Weights of a small mixture-of-experts language model, trained from scratch on English Wikipedia.
Training: a variant of SOAP for the experts, 259M tokens, 3669 steps.
Below are experts of layer 4 (counted from 0) of a mixture-of-experts language model. Rows are named router (the router's row for the expert), gate (a neuron's input weights, with its number), up (a neuron's input weights, with its number), down (a neuron's output weights, with its number) and show model dimensions 0-223. Each number is 128 + 32 x the weight over its row's rms, rounded and kept within 0 to 255. Numbers have three digits each.
Before each expert's rows: "comes before" lists some tokens at least twice as common just after its tokens as in all text. This comes from a sample of Wikipedia text that the model never trained on. Tokens count by the router's weight.

# expert 22
comes before: " ", " he", " to", " Born", "ing", "ed"
router:085096083111153056130160125114108141116151177080113112116115154153201088103098108163124135171111115167137152159121077138134149134106148129167113082081147168111128109122100101146138192112151099120157110111071087162143125100172176117123079161196168156143144153205071104148108106126126163089106109182147068131109132177102117101081154101103042170144144176083129142126111140142193149107159132090113169181143106152159103147128137092109142115171117121162151126129201075127089155097102031175173083128123126083089084073166085090153119120177135099139114129168128124179150140142174133080081177171124164084157160151135148142081099120144090176124155139150124105162138170102110140116095
gate0:082184147148159114180178117123162098156102135117097110136140141129120070147122182144116125125072073143137121158130082208052109108103129126158099139133177151087187138140096105131181153184092143150193095113114121078114146147126154137143098080119076149156139162133163169112141110042153106184177169141078144128138185203103122117133096060126049154088137098172132175165124162127142173128140147126158141097099124102153117127106158149165168122125152138130098148152131130161163050134134172130091135161096100166143140107109119117081104124097133117096155150188180211098089084114193102157123206118173107153125140104154109093133122089134137167071081121140098144125138113166085123160138
up0:120127162142192114121124088087083151109181114153141157139167154114138174153132067101099110163150115126091144178158176081152081150132164107098158118109129069172158095121095095121099154111169107144055145149160127105153118133082114165105113199148142161126123094144122113160101124201118105215104126080159144124119083102171117174071187177070150102125073174098169123172098128144125115132099125122113139141135087132080135057109071123101089122130148134146153129119139126088097189068066165168183133117162171121143093167119148124165103087138153122145119134128119085147128209151113157173186097170125166127123137070142147185152130216095109113118154136104170137107072145116120146159169
down0:115118123106090165097115088111102113078113138084184146188166138117110114160128138098127098072117138158167150090105145094105137137145095133138171116147114169096103164140099159199120119124135101118106132081172127135157131143123105063116120114153079131079149181200145122117110104125141154204114161094107161140149117180166092061145115112120080093095132104123090097129063183140056143146147122141080132067100104122135111170153157163098100100122096125169160216155169090077155135175180137157153117126103120129201110078076111102102149157134173109102098119136135163123078124176127127125149121106091107136153199122122094163104185199097067158179202070133093140142081136104098098134157
gate1:157101158142135140118129103130138142107135162097146197121122134081110122113150105116143180152102148168151113096129131130106158124156108038133142162155108185112124079124119158189211131091140108134160144159133133160135121141145181120065167154074103120104086099107072112086097098128131172149129112129148064192142170091118138160209144177106136083098143187188116152130054115140132111072120159130138147096204101137150069160121094144146130112077128136111157125124099088098192132131167107157168137126106139154099108054132127132084129066090115146158103095077149159152124113134129126134089090109106067101115147095144172190091107142112147109129078096142094178166110125215099205166100
up1:098147086120214126104147140086120165148138123164150080160112109134115100115148160038093137130106122112115133148122149176091107144128137194154098105161161059106147138122183129130072136144053167146094071109091099103145165181106103119143083104137127119117128115156143132166126141143070141109131162118044114092133098141100116152121105074144147165169074113072172088179146136152100176200108090135109108160071149173184203091124147142137129137184171126129090147159159169215073107149144121123115137102097125096185153148100131120168147102162155154094113113151077133145115124101079135132166142142157186175118136127134117082112079144108130099100115188085093125154114169093174083088096
down1:161118185107099130168082156160079171104126205188122059100103134109155084110128114136158175147126137098123116117109126143149123125080063145163185093112095159150127172158143144138074111110116119120122173079140078136148182072096141107158117144228121109158143157123096145122160125186144112096104188087064122123140125077058102150176169133119155153136062175158111077128140098076195135133140137093159126128129126148137196114119172160190101160114183072085138104095175129123129126134168126099145192114136141116107124140096155150120081135130171109097148154156151106115116130121114174167102151100151118095107107046179103108110118075086176101173109093108182134141144172143132110082134
gate2:140133135178148137183095107117126076144133130169094085126202129131132083113105137189097127139122172178160136173143137175128130153139155057113153119141174153123085142120113128103082127148134125169112099143134122117129173102113131109100074127161145101118102120202125096104129176113166101086076135150136106113120071120122089133214146175116092058205155118177086110144104131152134158153153097166167063108087190121074122184081129075106143107169124182116172122076160127100160165123156169083191129135158099139142157157113184188144176090111070117118158125140108129063124098155151177127096119144123126091103140112105175094125098135139178139170139106111108134157135162095192053158082
up2:156125144175092167065159185069106102116129155172085142095119124142138106120159103126154155110048118138156144084082137145118171132140092079128107199123097139176117079056100167161113154078101102085115121151121104152171133121102123108158174140119124154204125071106127087113122077099106134131143189101108134095139125162119159141150152049108073150037159161065107159144114156067091098113156141116106111152078130160162151142128167160115148136093078195077173145115116192132070146138153088115124110121130164074094114120101124133149085147111174148113097129144090140159104106143179113226152146148123133160073104158084128142156143123178127147077122083169105156119152088147137109140119
down2:190140077082129147148090108095115100159106124142116126146143143140110131148148139099163122121091123125133176168114141138166157126101187118120133092128076136164139146092123131108175115127096162126120149147067115146181175087171068186111146115136140082116069125150130130144173104113163111107215161120153092181116155203151119175152096106175103098064143097135163176141126126135108114150156032123136204142113140093147111171172124126117125184161097160071143079103167110132131147128120115103091138122141121122074145090154076109105107150163184180116120160123079122137143194136127188151109130139161087132131174170071108197178088155077184157098089138181085114162156156084094097074143
gate3:154203178073158132111095156153170122163186102078105147171104151172131116117150133117145143116079160113104109175119169149134157070126153166154106175129139161164109090110151159100138143106146157106117122062166163112148129157125147074148154127203134072109141131151142152134100116111149148111102139209175121097103087167146143088231114161043105135135117162108125116197130071119125138090149143122114115129119123135153123129131102132068118112148122109109161105175134163160127134123179112107163175209167139103098107166082114100092084120115114052134165131113040128127130108146132156144079072105175104129137149124132081119142103080101138100161140044130129129148045182149093149093097
up3:113079060155076135124161086110085111117106168187147105146111149093120151110131132127114102098182143109114165093122130092147079179102111113118130106178086064109116165110077084136099134171098150136131125214110085151097136119106092180100127114034135157115133141096108127152144188157125118126164119082077144166155135079152109178055132084205161144131181104143167122091113163106137088175108103139149127117126117103091118127121125099185125147170140139166100139130100095141121089135095155135075077026112114123193132104171135149164143135128153196138069158112205116128101122129107104095157142168082131107126099129132137133106154174150131175115132218112119133094177106089114130137189
down3:056161079131118112089128134124092155103159085135124143109136111101127089165144135112086192159136057095132167156140123127150088105096149123169135107168115087079145121080070120188117155159124108076081067160107154144115157115068110083108138118169141171079150143176103159094113115205130121108166139123070145105147138145164148140117162113104173157111097100072195095141125180155133130129073097084100119132105090088149186193140071142132127112159136133149117128096064106127126114144085092145154099079186169139091151060156106169141095128129158121117076140105107118086158125096134052094106121121093118142086104131141111132152157121088077156157052104195073173105135074151107140163152
gate4:143091110186128127137109124123115165158099120145153101089137131127146128080132129143125171139134108129089100095112061097134121158089102144118097105072119119112121147076084099136109171072154084137131088068163164070161104111164187135148156059129100049040100146123124111108137084181158047169093043141125124097105093115143113159112158149134134155120121115143139155056105120155128150158102164045126088104082083108118137140173075127097146130094163111180086149105118103095124092090186129154153080129076072092149116103181159064161158118079112101139094140098159094127142127115149150118066157146139179092141105095130173099128115134097107185095133131162089140105081132160118130150198
up4:093070106166128125128165111143112155122063180096130162150150067143115093096103089177055166143096125123100134099142137116159089130112121158051126118112120129074081097146090101097101155126139124124064150151102167089158100094167171184186133130159096193128076186109067058148112167147169102097133172151151156109115154138121104175123107131106117208140151130094083104138109070122134179115155116152139105153099114165110118109100105141121112114159097097156121097146107128145156109147173103167164109086102141182088105087130127057122095102039138148166151112096125113036097123144120071109115133122103090121185134180126135133135150129168123145070175146163169137128068097173170144167128
down4:167129120121131154085165116115192079149132112144120108086145150118073065097153149188123136114175090102121115089154058142166081122146105114127126059193097129136048095114106137071100137100114132085113154132130183100068063115128150123154092146161147095129146124117106170089097090126111087103114133122149126123075183107099122099144124083144077166098177135107076090153116137087141175167133144116111159118184107109120120128114103082108196158181121101078105082111167112118133156095076165163181159167088060123111153168117117164138097093123127124120125122090134103080107184098202092159127194141153144145116126168055098116138115176109102115130098136155126084116107118168199139201117
gate5:119113103118152115083184153114151078152140146094119126090131114129131117167185140177172099100106165166125147163160136162107109204118087151206105141119130151133098128172119105171126122178195151161127063091150184107111132134062102087171146124137175097113133109113088073108146133132072143167122199064118191089090144150089056079100098146157119138108118085141097112122114123138075116144103148160129171148065107089089108130115157111114070115132093127121090102171138160142135122101051127111153146177144135127101187126163114064102149114148064097167151138166105116097154106168063169158121152126151130163175139123078169166198125148174121089102122108081139118130103150138107130051101
up5:139110214183127054137127121188127140149118169131049125117156105140096162157173139125154140142105162104096120195140100130104130163086083092160140096114108139115173126089082121197119162163092115089105092142155150106067118130088168097172133111118126164146127090157094157175154132099119136110134167101037108112111151098127102101153100101126132103110140099128121204163119083122128095071130199139132231137083113070166113135137145106119092085134115132087111071153156161074116083134092090115130142169177175086072165124174193152106172114153138098156125167135084134112155116133105148123131171151070178158112119115089144151123139157143142144127166118162169138156124156194098111075120
down5:127085135172120194192183114162113065083124109089088140114121155146115130160079095093089183146163101123156106092088108115129126119122132112086182116129178140158132051089147092173142150070120193124142151141196102114149113141067132142091111119164127065130122133105109138169160094131107084131096196130098145123121165106119056099152075139113060146130111097082133174124134103075137121130113154120134122178103098126111097199045122105174104146085132106068122132116135150105106124129110093186107132162099111143146119065075111116078159130139149089067123092085094104098118177159129143150097110151104099143105153216116122092064120164105060120090122140167157097101140119102093122155136
gate6:154091080128169109095159130187123183100182114100120067128149120096109167099121166163173121180161132095076162129185147133180096135184102054166199130096190150163176133139112117122177122116126155081124091157133159154087116125171144135156141125089149106172101119141134108096146103131167114141066189146141147124139203116128158185187118111089104126179139096075122148130124160203140056147134138124177160107154101134166104170159114148070115107113155066129117129132086112163116077095121131124171094103122150046188161164117098143164114136132124099183162092136156105142152082147157111158149106121146150098134177124143159119148173165137081121070122160179122142084119155118057144129126
up6:140099069129187108093151137191139191089168106095087057127174124098104168112124168133162160162140155087103156155183145101164086148177093068143176108101164136168178134145128133137173139151126173108126117134125164154077115149163152151161124135047131117159093121139111094109146073133150090139084168135139093117155182126108157168174132124094106121155156079079139171113127178201153061167102124145165142103146096128153085145149133169060107101117171081145107144150074138169104078101123128122172119114149137050199138129128122161174119123147131116181130105142158082140158095151146090165128094149147160093137164151156162137174168154147103139049151160181067146083119137140092139125125
down6:088167055099187173177160159084127156093135134140089124076116137118115118100113201111071189144083148076122085155157117103144114121148155191136126111105128027121205143146148160146134086061135126147105120123145105144108182092104125142160106103111154120148192178117097106130223113187106123142167126087151094092105129130105134080099083112129110151060126132100122150196101165157146127132174137170113122125118123087161140085144141085135107124105108161148117119119081113146186155127165101082084107133157142148149130098138129115120149131137144173140156071114144136132121164121142055085169120086107161124162160096063191116165138177105124184140077164163134184147190116120141131129078
gate7:154137122149149139112108129131119143144133156096101166155070163142076051099138157158150083166095148115138139112073150104107125097154097119124081108103147116089098101131102110157116196104094171091160128131154105132139107140152183167174103137155149128105107114144139074090121073117146094167082157118163145131174094148116086161084145158093119186179083069098128124099143148113090105160072131101105087114171097111116175125113171089136180044128194057177066164133145125153180125081128155140128119181115061109124075125104088125166038111159096130131154131140116164105132157121084118135119184120145126128140101158100166098103158151150081186115129091138127093103013114141128092175134
up7:164145116140152131141160131075094151117131150140168176196118168144160073082077094106110137142104211126099139181096105141134182070072139160099194119165179127142098110105180104149172218171091172178150114102106159141154135179149175131084110125091156155104164083142105147115088139150150185099171094093153144113051152135210110160106108103162131118116041100141188159125112089145128117123137110128084131118086171136093130150148103139118145150131187133138136104156140096129151119108167092150104163141124112137131114037099121131120118148197133050139163139120080167157131135104165072133143106132120154108154109093120175070105089100136144158170121097091093103103138101086142146100127
down7:140101170113139124143135138109086153116141102141128090131164150145117147180087101147124151106188121182150135161130139178123137162125122132097132202114071121105191067110182155101062150136137195127179102108134143132167095108186128146150166073149145130141126089148158091186163155178069100195092150085163153136106032099126112067102161162123152067120137093095118171144179086140154127168130103191131140147132183165116167133089086088154130151078142201163135121163091174215152117127104177121149113124123147139137184097144121149115114152090140110120136144126163125166126193115112105151168128129124166142117108166164158171126049153177107119151130127090074114146134069150159095134137
gate8:155114177061145117115093125111063123134105154054112114129123131151142131100142127085163161084090068162147167136104069126170098140147153104102094096168075086163149107174177156111130115093180122120135150143094168163104147183194131097106196104163175139123125138151162176099092130108137134118120161134091160131108121226108121097144119096106121113142077148093137164159103091155128145155190142105081105150126102146199152197122170138153130075203129109105155123089130099145140135119107081135196119105104133131124091083099075120168142184102101098207165154142100088100092135098093116172102097124202149101125097126164108142139106093144133159166115148128049161074132128124116138075138
up8:147117143090142103120088128127085139143103138081101122123114127134143163102113170083152133070093063169159166126081128144166097091151176107107095133141074079151166140172160144127095159113191116138112124165046124175093122155205143114146180116179165140104105131142203158094092108104153145135142184145106175087103160196130124095108110121076105131132056165077161147149100138142114157146163143108071098100114098133177154175134151133136139098177149116115134110051101104133156155121069084171165135098098153136132149067126100103178152170135112088236141148139112121119091100122118102138120129111192124101122115122143086146120073085114093171167125154126060166065127082120105118083140
down8:121141097133113072095162137120079122096152166090180138117144081139051045142064082156131128123133075195138082126115127136188137153166140127069076099150119133106161129183101098116110059162152122098102146090123112088133174143062145095116100090145157119162127148131118091137132083130159104099138090160171119137131138112115109120075173071117108135123101160072126118031080180112168150078131130114140175162119173098136161133086092104101136147162117154155199175154119178151135092134117136120162088143111155111083143062111150151101125146110114163126080159114163140143188051110109100109099111153178143157101104156086117165125089146148148136083153085159075138098153128181116120193106
gate9:138122129090138192198099147080095197046121135130104135121074104189063087179097136147174114138120114172127130165155148118096114139155149131149127149077090155110130149066109095168057153101173124167051127151184128191182075170187075098108158163177110119117141129141102134120079102059129140106138125107124150107094123103124105137169142092126114169141088137132132162174147052122143067166090113126129135135158111146063108090135125114055084090152171126094166184119145104093084158129137140153132169109127108104139157100149082085115125141153143104085126152176127115161055110075149123175145124096075096111129136101121107151128078108151153140115160107085100171125133097182143148118108
up9:131142116101113213183126118117117201027168140137105097131087159205075083183099144161158077135107131187185136150142127092098102122141113147127140162082094162101175175129137074157076132114182116136103113167133127196178090156187037084112156159131114126121113148132119147108065084079132154102126143143122165118084111118148090161149144095142102159160136150116149120166118120107146089174112140086158121141175119103068092104147111133098112103152189073151121125131159106075087178149131146156090149100086089111154119106120076090110098124146154091106154150183157103143085108113131148149170121099073116137106141119116105187124090150143128143125134136101041156127158100179131113139084
down9:154134142071107132120184145157104164081122169103129128071112133175157090146070121097086084077191076128090074133168147159128163155134167113150140162143153113110109156114133178116119138146129134117130176130145151098134109157128086095138211152130082123139183088147154152101068164128161103093122193091135117102133152158118080100123092169135058162171127106173107100128084125126160176169142176121156061105142121182134094170085113183092102098092168089105123169132199106108121162148071171167093164155077057122145113126110139084121159088118079129089089137101141106161136164084104051152159184122152099113157141076114090094112156163069158146125112128172127100131106116129140110175118
gate10:108150118107107150124105119067138096106114104137100143198129131130115110142073111143136160149156160147134174099159142139177210101131158129140155079125086126143169117118190128182107096094129133124150130075102134125069130154126136172110069137171132114129185078163081162140105156149208150072121117152101134148172143123115102070085107147098151117119141118041102020128185130110139059098116071140112184129163145162124090121155142135197145087172113135091154202119049126126137165144174134151086087089114126111177139154122147107136122098149093101107125202172097117158161180119148109139159109146166155119133124152119173165161097104114165139144190080153152132091059138149110129132154
up10:159130143137121146158152151172113110219125111137146112059121143165125122125135163082173151124149103152110108141125191159126056145168122127169089148137151150158178150209081128064153135124148176156078115159145039111112152126154095137090137100100084128135119122153175123174114106096073099148136121205156143133133175182175146175130167142129123109116163107146160170142053123149118176124134203113115106138082125093168153120110125133097189201091133145134128150119167142135157111144097108090125145190169155113111107082110129140085041124068129124114140107082174147141108142111098111049122175103125100201085129062095136098105122142147138151126054112162115107169136118155106102130133
down10:105190103082159146078136115117129158087161130081130114106157141133111089095132127114186171121149087185112102145104075083151080193058133166102159182103166140092097219145127125111097106128130099174173124127156170111157172082091100080113094073085082174160132125124116139113134126100119116079143094129142144115155145112110167146160160114089156105158151126129138127159104137102109145123244139197120103170107226156118130155165152129097099114169145118156118196115132126082107132184084130148087083098128167125090114137149139113140124194136149132098074118160115140078177093170134115107150173154143114138052073084099144089116142134157115095115086107130142118125188153110114145132072
gate11:159103119108115150159158098120161094106163174105170147130061098140140122162146123126143137143174115146093117134139183133066111148143119082169168109185103111122147153125155124199131110096096071104177089145183135127088085082124105147112068089125112084204178124142102189150089101194176124166107097151144119143083116118130095144123135160036138112133125137100163113154205107135104150118126133058117144132134097132100070154112139111155110174112150138143169123121125126066157193139111105092106092186120145132091103082090101122135115104141109145155079114077117121080147095161034173114129086112170146117132164086042082138064106152141112130158105140195095119088108129095093155086134
up11:127183111125069137112107122123126116133127070175090145137182191099080177140143134142185096116079146070144142117089099180163130131113192149108125112102142110114150153116125162116136143144166167139140193110064168129141119180148121138115188196198105125121134115102079079147109155109101146115139137156104124055143167094147144095136101117155144152098147136180067119126121124085143177079107103086137096125048106129146182126188094130135177140092170193122064107147165105191168118150120081129128155095114164126133139154180153096123109174156113110118148172164163146140096169121137106127159183057100057163102131156125139124152110101121109113119129113050165129098109061143114163154194
down11:187108144114126177113109124141175099169194173178105124076067112114141131100088181105118104132151167079091143181110179081072116121120134119089136117081108147129088163164131120190135107103123197158125160139138113140143109146085081158111086090097130150120070089092161100144080118184129110109130125114101162116145129136160144107166166143112121085166172132119148098104139093191097095154096101090119117027102140098148164100141127126150111150142194125109084078127060085164138168153176073146128095115158112091134147106151111130079121148190158124151116135134151131182096125038110148074111130086132137147098109114142087160237130101141155122111173114073155104127088130160086139153110
gate12:114143137114124091091143125138181141156147184149081173156160118112112161147094175141150156113154152169135136185111134125187140158157159149149144079146136095087150163123101113112117160086134097093146160049104141136108139196124101112168168085170084185108117110158115144102102159083159095120074107090071083179129145137151122187120124092113114111142124120162107166180168151127107184085151130093116100181128130141136150208249131151104056109129118182141083129115125111137110164128109185167140108133100143101103097059130153124156093152149178121139111102175101140065130164077094105109121163103112137088074135196124043132160120117134097074123122128186069093103128143153124116116124
up12:166135158180112112070133130074215149179161163106073108125095102109131164154110138150149131095158122166164139176120115141180132172128153141165101082147112075101118161119093097093094173124099101082128150079111143088066164163095125107182144142166087168149128128170136119111140148074135083096081146104122084174138117150134166174098180095098116136136131149163133147186166207117121222094188121131160102153111099119117171144195161141128089147152119198101119133141116095173065117107099179152147130119062119083118139109092146144137119183140161112157135140142112134072152154124102138140087184144132148121095146189110064148163116123116083068119134065195103113133128128129119081147115
down12:100115132128162144143126100122148121182101115157102063161178172147090072158140136112199127150143196159098152139050122152090090114113110112151098111054090064188169093144126114100092138123113103085138201121139134086133113124183176100122144109162152210110125139114133121123158134155152126090120098106024153120132161121150156120108116081096148037136182122162147130177167106105122174047130127103123134111099150092167132142138088149121133091091121136137112137120089074151136098106124121148158084134135150121161067084039166190154105116128129092141131091077113137163085108097133091097166137078088142135140192141133114179099118153132090160114168148113161054139131108132133141127105
gate13:150090119137132093087152172106086103133056212110151157116113134154130100123134110154168107074119146176123141047166156116090090116113103097158185103193138170166168144115145109157106126123154131128148100125112115175144115160105125123082075140093149126104121149176145111122096064120146116121104077137188175221092086093153105081106169066107076112153078152102153109142152127137097153080086149105142146133153109094127197085142172124119110082107091100117181129168128067169125171094113164080083126104085108115079150155065123111160064066139161099149133142107144132126062112112123135129113139110120106106163116074067141079101102104135086088155134071119070140105138156141144161170134
up13:086155151121109157167102086194172142121199045170136098156126118090124134150147112110118149149147087059141134209080098135202169145114148136127083143071124085109109081128104131152151107099124129108103137121148153063132137103148103131133186132171109124145136091055127123134155165142098139139134177092096078064141158156117182170159058201127203132103157125151133127110084132104125134155148114124137118153106148161122077164089065170145135208161172167130114151102093196115138100164141097184168134134207178119150086133188144147103162155100110113148131135123134117160193149124152122123129122131129149139093174172161122146154149155117184152099146171134189132135109107114131114066124
down13:117099132141127098129128135129198155139157182161105178062143103148146113128116125151129164165149109173128159145102156066160094131113132116063157153151105158171160110128076109147062117146122138098100137069105194097123139025147088147186103140119081154155111166084138124048149111145085091120146124118175092133066149144129071125157136102153156123164130132153144104153137177142114160088061048157157087158117113149167133111081160171101152128164166119154102087118121111125153103116079124142197178103124139168168131154112147109125146099140111124136178163128112166122096155137199109183158110095110177114084170119157113111099153035111132090109143129183096118137216128144169101117156
gate14:072115108152071138129140115139154132044107164134123110140192127170142088157138071118123099048147159152121134129102089141101071154105107197154104148097170086087137115115155103130140130143097116145161124170076141141149064168161136168139095158148115116098123098175156072102128159084122108084121105160150104141112148179165111123103065112141096142132132072125165133156119071151131069070122144092087108091103166143081157149115135129121125155142173112198113184134092123097094080133088044110101116172151195124155078123124109140193150061159141074098135190114142125146116132131147087126092136193103127109179104114178195134125132073126130085129145139107115146105141140167182048117117
up14:142197076088078119143081143144139169139144115121076145159087132137133122135081160107146098211167136085105153130118126094210181078073144129127135096144126210130101166152103131169074186120124148094097136107131139133152161120136126148109130110138155172120145145102135121105090157116116095116120170157132103151099146122144160101188154112208192147180113145147191136120179151057168164125141077124162111149114220093142141146191115085169147169161153050101092102177099076117159147113157167150145131083127126151095110133111126094193152124127195122144186144164084131074181113116121144081091131105134126137077110118103116147120089125099121145170141095104090122106127144170143182118166
down14:094133197069123098088109132118188078161178162098113116073095152157160136086123106152105113166181106155159112087160135138161123107090090183145123120166118079121117154121134051157121115185132181126151132077193133065130078140151150179050108131105118140157111157104135129108102178147102151135109113099165126182103069137061119142100171162121069152104141122131142133134119128144162169199096136177124157106091147105124098181123099100123085123123093143153167128182137097133128119156141173108111160114157151152170103142082191171085097127120153188150135137089157162122188090141096164178127149124170127132166155124082102120092090175144126205156195130077136105114126112096167160149181
gate15:181103168108127107160109176169110107156130107133178109195124066133145161161102152126114113118205138150116107126147114129181107169103152123138140142114170059141164128160112174139157113095110160097138138097129142165123100119173173110102157152164098151146112180121128114129161144183110110103107116123200145133147144101168135134145144187127143084089104130175127128081158149090128217140097205167110121113152143160118144140165159125153076097184080137156166127092058169129164170210127193164129142119176109159149121128146207137147113103132080109150192133163120098100134120163168107068142140111142100101130113172110178136158093126092144124049119130147106120097163183012125136136129
up15:166103173086123127133092175150123127121146107163157082161138063155136154159123115120134106107170164128121094155135104112180133138079163119120166165108182071161146124142116158142171133113112149065139170104133133178123108147178151120095145122131105130151107157140127125125129105173073096075088123119215124155122150076134143146132155194128118088053114114156137127084147158111132201167119137203125118101140154196116105138154171120153091128151071115191169110093111183117173214189108178165128133137151095178150106111109201152174118112133087150135170126154127082094110100132196119078115175125115117096112115178083187147168091115126149135045117131116111138110145189057119135110103
down15:099182103118089108129082160122090131153175164171139091110099050093136125118184135098126106148140131167135138078170141114116097088098149166153138137132127149188132133102128083164122132093093135168173078117095123153135123118128129071087160136174107242164146065147105149089106143149156149192133076109147109133115195140181111123083158178114122136102093159124099079112147109121100168105111166123058048124106117140131184155115113099109121100169102104100095072100099184142143138157151152155142118175168125136112094156122093176147108100144150127129129091119116134121122095071165085136196204104101068153090175176098137101089104155072076168066127113150137104117094120139158111121086
gate16:158140186091098134161204131145108086099149158058148085116116090125154151149053172136131106144118162173129108203170129129134181124175108135109088124112100085119119183098137076102097140150135132135114113105146145132145123171069068136131079183096163119105167156136097132166154128150169154068116166182153112155135141100165055155155142099162129075122139053161103105123174132141156123101189106087118143114177083136115099154163107066124089119175156118082141121174154123135146107086133148108064136168106095113164172094083151184130155075121198098108118133078141118123148104165133086113126116144047063127156128123189154150130137053157091088122157138153129107138084117142110153130105
up16:147099169077097161146178167175098106102106205051147131096113093130194115179056144137145123140135159162146112195190125150163159113191087114085104141113091091097119172116124086094115134167151123130110121101127136178164133149061093104127054181104156134090138139168090109135125131133108146074114178158149111142117160125159061147157137105176113089125125053145080138081153139154150131118169135074142143163171120139130115156137119094140098115183126110076160145190149102132165111107127153141087116158125100132124173098066172147142145061119171116112122121124112110129153095172148101121135108133045081140146114154170174160128145074168050085124157165150119115146080107157116177115096
down16:177127105106096102172165111162137089094177099154070177165178153146155081080073120158127102180170082143089161094118153146060128107190060128095124182148165124093125100091136068085130097109088145152104143141170094092025137135087147116146084149144176154098118155080095161095124100132142088149088151144171152197109147149124132164172128096081149169130040095114127155171173070103114175125105085099137099113058142120142082141118136118089122143129141168105118144127126134108129182187100171137137150120104106104141061155110137075178113114106190150133146108145117149140131155073112140103109148103124160071155127080167126122168150104104099129075105141157161139130108164102144155148135
gate17:086139077151099090194146133112140153134189140116175130135160102190118152098122130156168122136172134149145115086131199087145133131168174157119090144160132116114119187101109119100125181122088156140055182137107127082160045116099193116111147155106118151109148117142123071148096185132149151021099075149100155115129111128127126148066113110127116162118152106124136134119132087154171110113115185110085082108151191137115164101157132116142122175174072103172074189116084069160102135166109143166149181160102078143104103102143132090157139112159125132126145116068164094077137134068111118111100097048127180140148067120104160164127134112110105158160145094131129166103136182084138089172113
up17:181107182100165161101130173119121112105091133145144126112128161106108075137110106129110159186109138076109155181091093120101128122138110135135138111089151131179126025119130126152119105155145130151216124167120083190096167151125058169156125124150066136188142105109153163137164087140158099176168160128163106120094132135169090085207131116092129082088100122158134159162120131084126105123139118144142177148123124115123098110087115135140153098102210172113174079157148171109153143122141100088113100100177113087188130098079130182135098131094123179114146125217133180154098113159131105145104147217139059127146192156111105061088136150178141121089108162154097128146130100122109167110113
down17:140175124102121139162119123123145110121070118143098121148094130183121190098146073083102209115141123185074141128118165113122145138173084145133097164177060079109131092186138108143106137094133106115110174110088192096161118178180134160121096171172067127125179143151114095125079186137122125134132139120145166127157139146115129156131140119085155090117185045112147161120145138136111105155171071126097133192131165119151155093132112160059135113109144110183122098154082104106144126162102110116111117083174180096146133127057133089180171120124126120111148129118146145101136165094068086125151087131118091139062158116118052160202150182092142178130086164144133129122138104169116222144140
gate18:122109107080073069131104117176146110133111088116130108146066061122109160126063124202142152120168100146093213101129125194056050142145123153147100121087168153097124175085122103104127174123202163120158137118150144149137125072109133171127118123112162127047118086111136159134117129128127169118138157077126161118105172079104106112097102144178191113117155113134126148104127134173112125136129138149099152151164104140111150135160104151084112047127095088126163105094164162128116131179123186193163168125125197081142116073138105096186130125105104151122087072141099141121145141133176088158108127141135096128105083159162155104096085122179143085132195123176199130155112131166104149099174
up18:130112133167142067209176099085116137134116133149138113126118098128162121090107071077156122147095085113143161150151154139121059133067084156109110170090110133158082145118153110093128193132128059167109116079128164093123105087122105115147117084192143119103179069136071116170082174117179111149113133184133154122195083105098145177098122160152160132163161115112144173156123144148128194157124091119101056028141127136171176041095083153052218088115161115128153110085129144085101116125124126133125129138129117145173122120089106162171134109127151086156144116152160166100142173140113119161077118147157135132163151161088150122118101147092098128155130122123137137129107145140102065073143
down18:118117102112108150166105101156191157122133091187136043114076125102142126100122088138136107144097130100128100120111092118039119086127095136219138162121129155114078098172162102126086142085137089068178215104151114187122096132111166091152100102133146127078134147118155134129162069113186104124163175151071128124123084157121111099094139165123113099130132144113099156112139103119082156124152182103180149142149102151164176103172090197118164121125171141122062175134129126104165125130141103166166129110179109129119164128129129139115107086174099113091099191129138161148137128116126084105135120172149116150102062136150151154091171136199124110199149107100144141079083124128153102019168
gate19:127118101161158118093130085129113106012135187077140082124158148091155070108110096200103123114124162215070126175094083063127120129093128128121101077077133117128121134138139129141102132091141124136118090148159132153131169110151115152158123189097152127108162113111162113112133097148119142097061129147132159168055235161134102091150122088138091099118112150172086164114109149118135085148118087116142153148145133139152143150155104093101128118138098135115132119145132165152103088131155126179109098198155120102085131149155128154172024148104156103151162147113137117093145096089175091095140131114089122170185102127086128088129043118199091089088131173143159153129119158139124131137049
up19:175107123134171171099155133120062100075200138071095149153156077108130105150079116208138076116118151183111167151139084129187167112118106069101111118144178167136114116171177114138119160077146099121097113169172154125090105062137127117133169146081138196138151084104168151106126119122107152064021138163184102175116154172139115084094126137120054112106082151143100150172139119103110075143182077136149162160209130174121170113118123114079123135121113137076117153195116130101103153069121104168116095129190106142114177133180144154132086145073144110158155147145143080072147098134152130103096134087147134142139130128090156102122103122140108117127138133111138082099094133101100134134113
down19:166161151114135179145128065164111138141128108137062128107114107136104104158146138218125208154179134160144133147170145133099146090111111140133142078221157088101073144102168117122099138142138113184131069150164127136172102152121109164133154123100140167103100086121113178141149086158085107135102120203137119106127134119091145218089151085156117168095100131129137091131141134130092139145146145106079091177092166118107165151181119120146119149127154169110108146083158099110073155172067116168141126125112131189183137046205140084171096170152135126130134134119127085134183128146127099176164139155079112138105173147121130074161099097082146058031140146143113137135156119098160158119136
gate20:101093187104100155104135130098174067136130147084141094090123171121084168122157071186120141109151132100137108092064159088107118151097126083130134084098148137103114128158146107134143128140137159127067100203088146088158097163096114180138135139174133156074170100109115161105109220124173159178111153170028092115156139141130097126118136091117128072091138075126108117144092144103099127089133072140055121099080085147103079181115153142150133140051140128118103114141178121124144127143164125120119052087135049156114174097213111157125121173091091088160103115138160124146141128137144122116166128174051114155163140121111116108167120105122170171118110157138177128088139114088156145112085
up20:156135075147145109137104086144099197148120089190083161167137056136171097118084189072157096179109072169102114137177126169155158073161121139143105158139153082138112139115122151178125127111115088116181130068171102169119137097120158089108122105070134110169116130139133126128125049128102104082146106068228191107123122097136143123124093145112118174147090184111173120121193104127137122153145172125149142163162169116137127086148094092112111144187128133121141164119102160145130144112110145152113191167116198129139077148054136125154154097176154159070146147127087130146104119101084157139099146067208124150138078102151143143088140115147103063148103115120123122168105108131094147134193
down20:116120074125133150181115069106160108154101102133145151094143188047109134110120138063125154137114186134126126186162109170100166121203121163092127069075094087156156092128137107173103126081075170061156085136197167079106125150141121114160072162087109187124107095119129119201120155207113133156138137101157114157133104105201129136091117159106094099110160093202126139118110156134144090115143143101121139059153102090122105120153119133087100103135143099136089116129155099123146135236128156111077143179155087100123106169140140123138138141143196125076108150099169143123090151094107108140097128096180082141121128210096105126160077088111120164084112151099150118124128157127121152126126